Experts of a small language model: 32 experts in each of 13 layers.
Below are experts of layer 6 (counted from 0) of a mixture-of-experts language model. Rows are named router (the router's row for the expert), gate (a neuron's input weights, with its number), up (a neuron's input weights, with its number), down (a neuron's output weights, with its number) and show model dimensions 0-255. Each number is 500 + 40 x the weight over its row's rms, rounded and kept within 0 to 999. Numbers have three digits each.
Before each expert's rows: "mostly gets" lists some tokens that are sent to it at least half of the time. This comes from a sample of Wikipedia text that the model never trained on.

# expert 13
mostly gets: "°N", " •", "*\n", "He", "aged", "born"
router:466502464474493485540535436508543612494487578537494493566400472533531520512525474500540523423424479489459525436470520540439406443537470577547522505521522480490514498499453541525560481548464519453445454526543492491556497480486470574487478529508527481480505512522569528551470525552504459482512536468485474539498476521546455513492449532464515489525506447543499531525559541488477517415461446520491524517410533533529455468522443530521535543540440490405559511490473627548523562522476494531519542528514483547516556500471533529514496517491533473499489530476465599469536560508579472556544461527519487536523530494449514532506508488516516548501468531459465527467578606557529502551487465540438526509472594478405527524457486491498506475521465458501411459568550508509576500480474462
gate0:491468468430528504431450484618484519522497495609516469535519506501490532427547472546471528522527528466499586536521564551449379463498485538562423523479500574453567490426462474482484505548508555528450554538425534493498475510477487526416508458503594498456449535514485526490536502535478457471481444509459460491473490511457534545468499497518530502521453491489487503464483584516486499497534412545471566550502514524522469503461484511519547508516511533536504489449471557550446593481485467505477496499519498533567535526504533507551482451496539504461517500537480508480530518489502494482470520491526500500501394462442470517520433502550597509506473517508479477498560482518498513461476440470410490476480476511465445570521465507503426561484526493445412506443527549406461508451516369
up0:477446517435530509450446522490470488473471505575472465551541532553537468387545449530533520481474527490510648495482587495495419494518447479531485527427492514498590523464499469519523522572496512461476564525460508450530510517481527541482548467519503514539493539532504483567517474485415397492481484499517436506479478565511495489487510484494526541487526480550468507411453528599466478478546460524437612591554519509491465513450484510534520526434474539491508517462522503527475517472447509475523512478558462516526464506503533503503499463573476520450540480458490454476487514468537475538466477528529480531518403491480518481510528560480609474521528468511513485488536470533516538438470408473495501450524484528465509578436555494511438559495513505441453480459561582437520537532469422
down0:538438568589523606533440524469464492505543527438503501476553513480503484554465523489476481514490516443501443490534484518538600547457520505549598491544509493528439545581456488521436457438530492458476477523543480539500520482520506395476505478496488510491591467538466528584503516459492557543500514476495553404461506425523473460432522516482492547515428468466562503530530506481538469491481549465531509500513418522467552431505537514518383588543501553479410500454524470469590506537435506495455463566500470495507482508493424485530516434468492501489494498469499543503513444572538484522517510522508508509473512450498560422540535555484552538513542512483449496591507510482507461522494432527520515415427450506539489510495497449534526479506450519523462435529442489500486479468535519

# expert 17
mostly gets: "==", "===", "In", " \"", " under", " In"
router:465508473554459477583468422512469530508574518522501521553477474538509510533456537460525501400497456461439450474548570505435463522527410545507521521539545494505484622509454532499533487537462515483434470540536503524538493430545483493489449510468520520487643451510450502510572492545429465520488525501494502493445528504570464468527446575440502478478531513540524484457490555435414512478485473517508528478490537531487500495533477524493479573566436476479523487511471565535498539520522518514589497601528534507548566562468480534568520488480518481449488477465482527508513542554488526560479461509483522506524463497510472456504551452547506534542472548489534519508508542567499514526507444539508476480493526421458547514499468516454536492499508472519353427554485462566573569472514477
gate1:515510506478481497536499420426447440494536490482473517484457458487504512518493462502524529519499531501448544468437476500471516462570476490511486433561471480555492531413476455503494478515532505535490514471508472519540494449571455442473443483486545531450506427493518505483494534525475583439551536474487538535516478508555488454485499527527497434509488509585506565537551536457492464441515492550545487483493605443471496468521495481518525509498521522485481561541536476483499452553507479454547471519462484413511587500377414577486488492541605479473553414482479522468616513550388578542544448462445558473503455561518477568519430500458514492543468495474514524456493460577483545494520514488554494561538511473498453527433499537437514537497441488457534491450549462483474525504541454
up1:491489498519484477441501503525538558461483531536564484522513572525516493451528562535476433467532471503536516481559575551502464525395473480478538589451527523419511508536512543517462545494536510474485494536528528490483453509445537539491548519481529472552471554517494473534435548481497430538458488552483438524461473497414491585491498453411556541447523468431476458468532500507507507577438556473464520521591434532529459475475488521449522523458498493550501467510505585507540516468501474499496492473588516521494521510570580434535556473555412484527437592497449484496423470461505462491465534534537471533519479462480494435486620569531471517476492540518552504580490501407544535547473488467474530467485528520498515479563502444543490463489549513502427456539537471497493458487468481
down1:511572492497496537540533524532590502462485463466491539449496552462560456541529531539486485542562469495471490538585526528533466498554532464473559448448499516469515469494426493496578466514494500548501473499435490556492516498480455526443463512480486487559463475577550474506528432575572577488453481501504500478547520444479522514462539458463469468459453410493536557462468556482555502517493482549496546465507524463517447532541531531459543558571514491525503490509511500505546419523479477457486570495484450503516451509509499449462480470503443484502450570495588452505457443483424435386459404606426419476492506478492557531501451522503556452505517552477475422521504528501533514533468534481468534515567459532520534482512495422568455499517445513521528451581511479479559498463508466

# expert 27
mostly gets: "Personal", " Ex", " inter", " sub", " con", " According"
router:466485443552515460548499464570504530463577561497510537522461487577539527505450485515596470472459477387442444456528522480468474499522443526501467573576502453518614583529501535475536539511427484465469503562515454462521503464521468525518490535447518519581541483502503509582561522528507455435461545498522465522488494505572498489496516529461473538592546518520450468570513516500445500488458489533548545498524554441471470523530479503520563536562511440456522532551477494531545496525499459493534498527494523523536536529462509511570506532508521445491459491448449603516582543465479518537503428524513514553460510484457413480525559481528467517520500551420523497519528545513548535547476465556467545458476506460414544486470498529477509443427506478559449413524521443492521494443479525
gate1:532450455504522463452471455567428533480547481542605502495479616579453492498562492496546496526524464466460446524521449475449525453564468425480482439534515595571507536547528544480533510485491469495518566454532604423494553495454479484478526508466455543532497507448429567575495520472514413457473482502464543592500437489536480466565577537504526470446541546515438429527437512459459466506444503499504571455462494504507527497524558548549503514499533542483540531532486487530489499476512491463482526577418552554512514464498538461466498521540448446497521518462486515455552550465527606514492528511491514411513493500533511486517507493508524481462466485503542522460498552417470524506496449528558458503483531419526469501563436526449491465491492532493539476527505485505541492488494427
up1:504405491540532435491517398524431507537538481484426466498482513499577503505448431464506486512471479544467434525525513503504508485594522406517530486559485532505512578465532510513533515498463477568542548492527505580538555462461502475530460514507451540460472467487521539444462494469477461472509488458547506576438453570477471468477490505494454478494499585455486521599513512514456476497484501394456505514454515515491504497485598503477477505504481495506487454541563514501560486474506521508519508420469639524528570470475499510493558532472507502452514603454537513484465509508453520520512510508517468530520479529416515529523542505488548550494508422514463550433551486422461509627514451439471496504504534527532474536443448488474482511471482531476553406499407517512536470546485489
down1:440425506525483453516518479526517465466567561497497513482544509457521477506485528523528419405519495507490514563491503500494450515466573491533538531492503501444463563551470506466533526490526470495440517499477592510500508442500504471507435476507526470528574459514451515529484521438480504460541616553507528497459433514485509501499479516477499549515583531469484462591513529464468517508487559410511490488408560513550523499474580503595435595405495492582579499543481481432452440478538435441511485507435456500482506485540543520543516501503495508479521505512450485532494518506513538536477517504490457481563444490497472536489538501462421481513532503481431635481553550483473448560485439543465518486494514459413462514533487587460501523537532467500461451528493487532480422573530511

# expert 19
mostly gets: " for", " with", " including", " include", " among", " using"
router:447547501505474519553532443540525568521513543556546520492506474548523472527478487529530502496489490489472483465564521584439470483494432504499547498514479452547548524498398511521590566572447566479468476560476522510588486508544448556421496603533534477465526501511459485530521492510539465483445549450460578517495540437484479487550534567449511477489544508512529554484477539486469515458419492529483532506537521519525421490563484454472494513576461463472524480484477533481519530517504451503538498530531476593535511517483499495518519553489529473458492480506474571468546499541518497581445462536452444521493501451473396476509541443539497488510477526457462525499535538536513560562431496528554590480402589428455559503509479544430498480455534435519447459552510454539559493470519530
gate1:508498555441468484575424524586484455500534470500461491494457548482520519568518528465473436467451497463505467497470508544554533467535537527523493538479465524537460469489553558544532529602561513578518523505500568444468447452529487526475591589515560540469458481481547468516430522475494520328481477460444444514533508428473538562445511541463497571500471485488487571524483475542512460543451514477466533495571511538537501479534437499508476503484558476445469545475480535467531460452587534530469461525543404540494530525485555482500500494527499513492503470474493547522489463477487501534466538544484518522530438535529426413485517488478534496457492468563518486484537484472471579525458524443520498545537493517497469493488515543564457465449506445469515439407491438486493506575543452
up1:478530507454471494587489559454501553526470461454421481541503513518394495528485558452531462473475519470584562543554481481535525501532508494448503524519517555540555592469503491515562454524505471525502514464520502519483441482519555593541569608470582522451534550472503478493458451450561434408531526459512494568452544518510501478441559507496500432436476534468457528459515430492522497495440404454506488543521516517498473491530476596484427484473528426474563481538482554494516446511522530548527517512542458480366457499501560477461529547484505467519548482566486536518491476506470483506471414530509416538545483513518484551552502490545496508487495480531485448488522571487496463483505518416529537453494526513515544489476497494442522493528501449489423476483507500536554449535452480
down1:497553463485436531418480450490494548488562477509512517544489538521463522539526487505420490518553545440410549559536399469507472469497464425464427499489514433429530527532476490569461502453592600504463515507518528507450510465498489506491535534604482473517517440501427476529457503492524499518506455483472565483529469469426599514547509494488510561496440553482508496508451525463460513502511489471486499510599547509512473514479467563543472442437493479510496481493489528503529488518478544543457510512408579492523518528570520494481468423494511518469552518538477515487466432525466462533445549486480463517509500486514525431464449537523484412490436519546480512489495525526491452522534495561522511544441488493585521562497489495572588511565497564523556444529509550492418520440586474

# expert 12
mostly gets: " released", " mi", " used", " began", " known", " due"
router:513497515549483424531513459523509495506493553571518539487464469536494508507451449480525472450380500498486501469504517542400449473490445506528536497520497487527597511512462500496542536576462542460488519508534482517547545528555396503531456563498504541558529449561472501450538459529523438466460448504483497556466527522536512544518565565493476492503449511525515472544539568469467494517475507552475490412446527502530443466546418508482540546588456424459513526484476569579507545516543532480595506571570498539535503560507547517509533506512517457438454443537470537427462563549520514509495477521468535527517485511442504509574500465487525497521472497456468486471562491553498524530479484540513534429505556395418592501549438493513525511535445474502487460553545476533516532431481523
gate1:484585517515471508442560419485486458498509485541474556489543451445487471467505561476489498438471543487498449475498440483499534551480561565549450517496519533505497489508540519540454424500500457540479515476513551466518492529461535479582528520538503496555529464487525473487556553473491569449460440556498468474569483566573496526537465528499429492508455481555482528567430501504444552489456450517467527535515514467540499481472448522500462439498470450500451486441515413494454479461568525442473555544493528496493468598569498520632514467522510477499564486455507465543477558526500579494420554455538488546532527481454460493442528509496506530466539518552422449529512426506585521537495448488515546475565503502477538444448502506620519482495515482500523481565483591509475483566527499
up1:534538519430378511532486551470486490466518562577514556485479522501519537468541480483535498543447451485501469513543490472501509457496499529535483427482490556488532572468489518474508500511493537558548505474559523389545431494525557516514447512491460531605514518402564442552473483418549487537458494530517564491392432437546554465498376482486451553520520486473512573491548468563502562487523518462529504558489523450487491469449493514431478520543520459510537517554526441501531433484489541514544508542432570473576553484489484533535443548488476433513488515454473463478421506535508528476529561499509493472489507526406544424536487464408509485489486487510442494525537546501529501533504499477474490565525538491454567469479446529522508451472545479528502504502461528496455499561501517
down1:507543487497505545441459492455559575561456502461483487500523439517500488490573596527501458509496526475507467490493539468518521479543569491511554480523522462530575462466505554496479549549525527585487564452477483503438522469541485501517506542474491518470418569569462468506439561515391565492472460531481394457464514571475453463576548536469468520513488541464489512484484539544546475453498552421542582532515451512482433512503420471448532530497571405514498515467446542496446557497508528504499548552539493462509594463484484554545458521505535420450456445516455507530538517541464529490430518445519533478505515500524464461523503517456502519417503467572465456486549488528491502467503497502481491425543484534470428468440486523455507466538498513458488485495560559526512446449426541

# expert 23
mostly gets: " Al", " Ar", " San", " Sh", " El", " Z"
router:487484503501525491510500462538505558498536508533579544491487470542500469540465469535528474465435481444441496485520559513510448463553460539519524543476503409461576597534479499506507531520468542519427491493556540570529532443512412512515503533540575505517582482545539470594551467506514398454477527480505463493468572503545485463463482522467505465524560492555514513496558567478476538479457481495469551466452538499500461494533505441491474534552493422469512503540479522493571507533444513491545466546521511541550522544443567491571508513506517424434468488496477611469542567500486545555498439520505508601453524546495457448531523499575492542531526515516494488483514588537529517529471451586485529422503538445444492531491507514458531478449478432531405454543474446501520447471464487
gate1:523533516535444574503463397578581494552483434507484473559562510546550418434488485588489527466523536485566496445457484503431483491502548427545529452480561510459500503485499515524473556488460533513493532497479517500500447520461488544530513584466535460513485486467519488526486452504516570540473428552550542439501559408552490520540443491511553521520517500570497547491491510548437477510471561508553446507451501550547494471513457559443471505473548502428483547522521463459513458551443534491474606466515527499579545484471559497464526433557539455467512451507439500560475449478465448427557467530523528502530494482516525532494444510488531498399480508575517472507482515450466444475459433535537497424483519459458519458502486544439526452498493469577492521453505540454487547497507503
up1:459535599514501578513472507505559516497455520508482476542536534517573437452530490506456464466481522507537513512463529544526493476544542516465555484502478508458532466508480475539432448472393522553434481497523527492485507493478497503547470525485584493567547534513572538536461497506455536569502498502535513497479545438529479523485484525511522508519472502514527550533576480492462458475513493498465498523493491493497475410461511459556516401529512470540509518538569513445482524455378535523517560464506492461564553489395543444489550447497462531506478488433527444537505502484536511522535463464492447472519543500516500504528396495499475561460595541579512477498541460444463462424435482489458576434522449477518562487496506524494555521546546443479362492497381473507489548515491504
down1:481469490446487458552528500516500524533437496536544552525493501558506487452532558566536529490416570437542466445467555514552518488523523536483489559500456633522547477500502505396492431503486527546486438540545498570553472504572502502492559544554422497559514457515549522500508516557507506453514496522471558486544458462434506453478620551525579495527454445453451567422436473519473479472510545513446478513459487520493503434490469533518501453503515511512461514436463503549503480441530531521527529535478528469606590466516515542555521501502484513465467516557470534436460399513447498467515456471484487490557479504560534502509545518445496483455529470542528545400449456522440445513491518435516490511495502506484481495486448547431552485512512513527484476471498489456491468443484568